{"activation": "geglu", "n_groups": 8, "groups_per_token": 2, "norm": "layernorm", "norm_eps": 1e-05}
Below are experts of layer 5 (counted from 0) of a mixture-of-experts language model. Rows are named router (the router's row for the expert) and show model dimensions 96-143. Each number is 200 + 30 x the weight over its row's rms, rounded and kept within 0 to 999.
After each expert's rows: a language model's description of what the expert responds to. This comes from a sample of Wikipedia text that the model never trained on.

# expert 8
router,155,184,193,216,265,219,206,181,223,189,218,173,189,208,227,241,275,193,186,156,231,184,199,197,188,164,202,190,157,219,207,209,195,221,197,210,173,164,167,158,247,165,197,152,224,227,210,213
Accented characters and word-initial pieces in foreign names and Latin species epithets (mi-rei, per-versus), plus verbs like held, used, induce.

# expert 14
router,178,171,204,160,171,217,207,231,171,201,210,177,188,203,167,189,242,204,217,160,235,212,167,212,187,164,178,212,216,161,221,191,179,194,213,159,195,164,234,183,199,172,187,132,213,211,235,198
Middle syllables of foreign proper names and place names (Mag-alla-nes, Chu-la-longkorn, Rod-er-ick), plus line breaks and some table pipes.

# expert 16
router,173,207,208,209,214,243,259,168,187,236,177,225,177,201,229,203,231,183,164,172,183,178,177,213,215,188,245,187,194,199,185,201,230,193,275,194,167,190,194,197,217,275,173,220,220,222,193,179
Past-tense verbs and adverbs after a subject or who, in biographies: left, won, finished, moved, usually, often.

# expert 5
router,172,224,225,243,192,193,156,193,201,204,215,195,184,235,235,224,164,237,189,264,226,180,218,189,157,237,189,212,156,152,215,174,195,167,198,221,191,186,215,181,230,228,159,234,181,206,163,168
Nouns after numbers or ordinals, like title, point, draw, species, and temporal conjunctions before, after, since, in sports and election prose.

# expert 10
router,235,157,170,209,208,152,223,178,249,214,179,148,229,232,188,214,196,211,280,189,198,202,261,165,179,162,203,210,255,153,239,206,206,258,165,204,224,202,165,227,181,176,246,169,146,196,215,235
Hyphens in compounds like year-old and quarter-final, plus quantity and time nouns: million, years, days, century, and particle up.

# expert 17
router,222,231,204,184,194,222,240,199,183,233,214,181,200,184,236,232,134,236,183,157,237,187,243,201,209,260,282,174,188,235,197,228,253,148,204,177,240,218,193,166,167,181,236,193,170,224,197,234
Adjectives and quantifiers after the/a, like certain, other, few, many, one, five, different, and some nouns such as practice, others.

# expert 13
router,210,149,157,233,231,237,145,217,170,219,182,215,172,203,193,193,186,227,233,268,221,254,190,159,193,240,189,199,168,253,189,205,232,190,212,243,219,167,165,163,218,170,199,240,205,235,230,161
First names and first words of proper names in prose and tables, such as David, Richard, Joseph, Route, MLS.

# expert 15
router,224,175,245,164,235,221,244,202,179,167,189,202,177,224,172,118,169,174,218,190,260,193,178,106,199,180,203,219,196,239,226,232,140,211,211,228,185,181,214,203,190,167,146,162,294,205,206,191
Colons after infobox or taxonomy labels and team names, plus table pipes and semicolons: Family:, Formula:, Location:, Ajax:.

# expert 31
router,212,112,185,203,185,253,135,208,198,194,227,163,249,203,142,234,227,215,239,208,158,217,202,191,221,188,221,199,189,236,148,210,175,205,170,189,181,211,179,197,225,169,188,200,179,197,173,192
Single-letter pieces in the middle of words or acronyms, often capitals: Idlib, WNIT, BDNF, K.A.P.

# expert 3
router,162,295,229,133,189,186,155,198,180,158,212,204,203,203,226,236,219,232,125,268,245,188,139,210,220,163,173,215,189,163,250,208,194,168,175,162,235,158,214,254,213,218,175,208,166,182,239,160
Prepositions linking nouns to phrases, mostly "of", "in", "for", "from", "at", plus table-leading pipes: End of season, held at.

# expert 4
router,190,195,233,190,187,212,235,188,199,151,217,194,234,195,223,193,207,191,194,221,222,242,195,200,220,215,151,172,125,189,219,212,183,178,183,227,216,188,152,202,215,214,204,265,221,176,220,210
Second words of multiword proper names, often after United, National, World: States, League, Cup, University, Stadium, Kingdom.

# expert 30
router,172,241,240,221,240,224,215,213,198,209,217,251,178,168,226,189,252,225,193,180,231,215,221,155,236,214,215,174,261,223,164,193,172,224,208,195,216,211,158,205,182,203,207,209,188,142,213,182
First word of a sentence after a period or line break: In, He, It, However, Because, Moreover, After.

# expert 7
router,205,227,180,202,208,245,211,215,185,250,164,195,257,196,202,171,169,198,176,131,189,173,200,256,198,166,205,197,220,212,216,208,178,187,197,175,232,208,210,222,202,209,192,206,173,245,194,177
Apostrophes before s or t, bare spaces, and first pieces of split words such as Ho, Un, Fra, stra.

# expert 19
router,186,134,162,207,188,191,247,244,175,213,236,226,223,136,152,186,210,181,192,212,210,207,234,162,192,228,201,225,242,179,233,167,182,247,202,246,230,187,210,209,224,201,282,233,179,222,160,213
Ordinary subject nouns after the, his, a: film, music, design, politician, memoir, service, activism.

# expert 20
router,227,181,190,227,191,177,156,209,211,214,204,180,226,211,210,198,257,239,234,196,183,202,261,229,174,200,220,187,210,152,201,192,242,187,221,189,238,231,197,154,208,263,202,187,217,260,153,155
Word-final suffix pieces (-us, -or, -ologist, -ship) and verbs or pronouns after which/that, like shows, called, could, him, included.

# expert 27
router,171,167,206,164,225,192,197,180,241,242,260,160,188,228,195,239,190,180,231,165,208,167,195,232,206,241,188,181,168,158,198,226,210,160,177,206,209,194,211,235,228,219,173,190,205,176,196,208
Wiki heading markers ==, ===, heading words, and small numbers in statistics table cells: ==Exhibitions==, | 0 | 1 |.

# expert 2
router,189,201,177,157,180,169,209,185,254,206,208,160,182,256,206,236,212,158,174,163,167,174,169,185,223,235,231,153,194,156,194,223,171,215,154,177,217,209,211,175,175,214,163,173,197,185,126,195
Pipe separators in wiki tables and semicolons in lists, plus prepositions to, by, with, through linking verbs to objects or agents.

# expert 28
router,232,222,153,176,245,193,140,210,145,216,190,202,189,185,172,174,247,259,219,213,216,211,176,183,191,192,205,187,187,235,222,176,230,240,191,189,219,136,252,206,188,147,194,216,194,118,219,278
Main verbs after a subject, such as made, said, announced, appointed, plus tennis set scores like 7–5, 6–3.

# expert 6
router,214,234,218,197,165,204,231,206,225,245,219,239,218,219,242,214,109,202,193,212,182,175,149,240,124,224,173,224,206,167,158,229,178,195,241,218,220,219,166,170,202,192,196,215,190,248,194,190
Single digits inside numbers, chess moves and tables, plus mid-word pieces of names and some nouns: 0.11, Kb1, Wooldridge.

# expert 25
router,203,169,179,179,171,157,161,184,191,205,151,165,178,213,188,165,215,111,197,200,192,181,173,198,182,176,151,130,207,188,261,162,197,190,220,162,182,177,192,229,209,197,167,159,255,185,199,229
Possessive s after an apostrophe, plural s, opening parentheses often starting years like (18, and table pipes.

# expert 29
router,166,208,162,243,131,196,253,195,237,247,186,216,225,156,236,208,150,158,208,230,132,204,237,192,173,249,200,208,156,223,177,173,170,168,201,168,222,197,240,209,198,221,159,178,156,231,186,173
Closing parentheses, brackets, braces and quotes after a word or number, plus final name pieces like -ter, -pont, -ang.

# expert 9
router,234,195,223,238,181,186,165,255,233,162,189,231,181,201,199,217,205,210,196,201,171,220,223,212,217,198,166,264,224,196,174,187,241,234,196,231,154,195,204,168,190,149,186,236,207,190,266,227
Surnames and final name pieces after a first name, in sports tables and biographies: Davies, Watson, Smith, Angeles, -sson.

# expert 11
router,231,189,217,195,238,206,207,181,251,164,186,187,166,210,179,199,218,196,224,171,175,164,239,187,264,211,185,209,167,236,189,205,208,215,160,174,200,261,236,160,168,243,245,226,196,139,253,247
Determiners the, a, an, his, its, their, especially after is/was/of/in, as in "is the department", "is a tehsil".

# expert 21
router,171,216,224,208,220,236,181,184,115,223,165,219,158,175,228,206,174,193,197,211,226,161,192,241,146,145,132,175,256,244,187,206,223,153,230,204,207,188,158,215,240,179,194,184,234,250,175,231
Mostly "on", "along", "upon", "together" in running prose, plus byte fragments of non-Latin scripts: based on, on Kew.

# expert 1
router,218,264,213,207,215,207,157,170,169,231,192,199,219,194,192,201,187,213,196,239,235,189,169,157,210,180,200,217,251,183,192,250,229,281,165,145,158,222,234,200,204,180,180,192,240,155,177,201
Dashes and separators in track listings and discographies, plus nearby music words like vocals, guest, song, album, released.

# expert 26
router,153,239,223,165,206,207,270,179,164,69,198,253,231,223,229,227,216,176,194,238,152,206,182,197,216,140,205,191,170,204,219,226,198,160,234,192,151,179,257,167,186,204,217,192,199,154,226,209
Infobox and taxobox content: field labels like Location, Coordinates, Born, taxon values like Coleoptera, and coordinate pieces N, W, ′.

# expert 22
router,186,237,234,195,234,182,110,187,234,227,235,159,172,220,181,123,199,233,174,145,210,204,202,194,238,237,213,185,141,202,202,176,188,206,168,151,176,213,191,239,230,224,198,160,184,186,191,229
Commas and the verbs was, is, are, were after a sentence subject, as in "The 2016 Open was a tournament".

# expert 24
router,201,230,239,199,204,120,255,224,220,185,163,162,201,142,204,213,199,203,171,195,213,197,181,256,219,208,188,189,189,181,189,129,177,203,155,218,164,199,186,268,214,216,155,208,161,238,172,217
Line breaks and sentence-final periods ending paragraphs, table rows, infobox lines and headings, including years like 2019.

# expert 18
router,226,150,168,187,240,220,205,157,185,158,173,209,201,208,149,207,194,195,230,241,180,194,221,184,181,212,241,196,199,220,232,219,210,159,236,243,161,172,211,279,166,201,232,173,191,177,216,210
Hyphens and pipes opening lines of lists, infoboxes and tables, plus year cells and month names: "- Genus:", "| 2000 |".

# expert 0
router,166,235,211,225,154,196,203,181,179,220,189,227,215,221,222,199,150,192,174,204,237,228,172,232,162,211,201,184,219,200,171,137,213,197,220,266,148,181,249,165,197,224,262,216,258,233,199,131
Adjectives and modifiers after "in/the", often nationalities, languages, places and years: English, German, medieval, local, 1950.

# expert 12
router,226,208,190,244,163,200,193,186,202,193,233,182,194,215,161,212,229,180,215,210,218,158,212,228,210,177,200,200,225,166,136,227,168,235,202,182,215,248,177,181,187,240,177,193,218,166,126,186
Connectives joining listed items or clauses, chiefly "and", also "as", "or", "but", "including": Science, Technology and Mathematics.

# expert 23
router,186,213,203,223,205,147,221,199,236,204,185,249,204,206,214,194,203,206,150,205,190,218,160,194,205,195,214,240,186,241,189,225,191,178,232,216,240,236,151,183,181,183,229,194,241,238,196,172
Inner and final word pieces, especially -ing, -ed, -ly, and other mid-word syllables inside ordinary English words, as in St-ing-ers, c-ed-ar, counter-attack.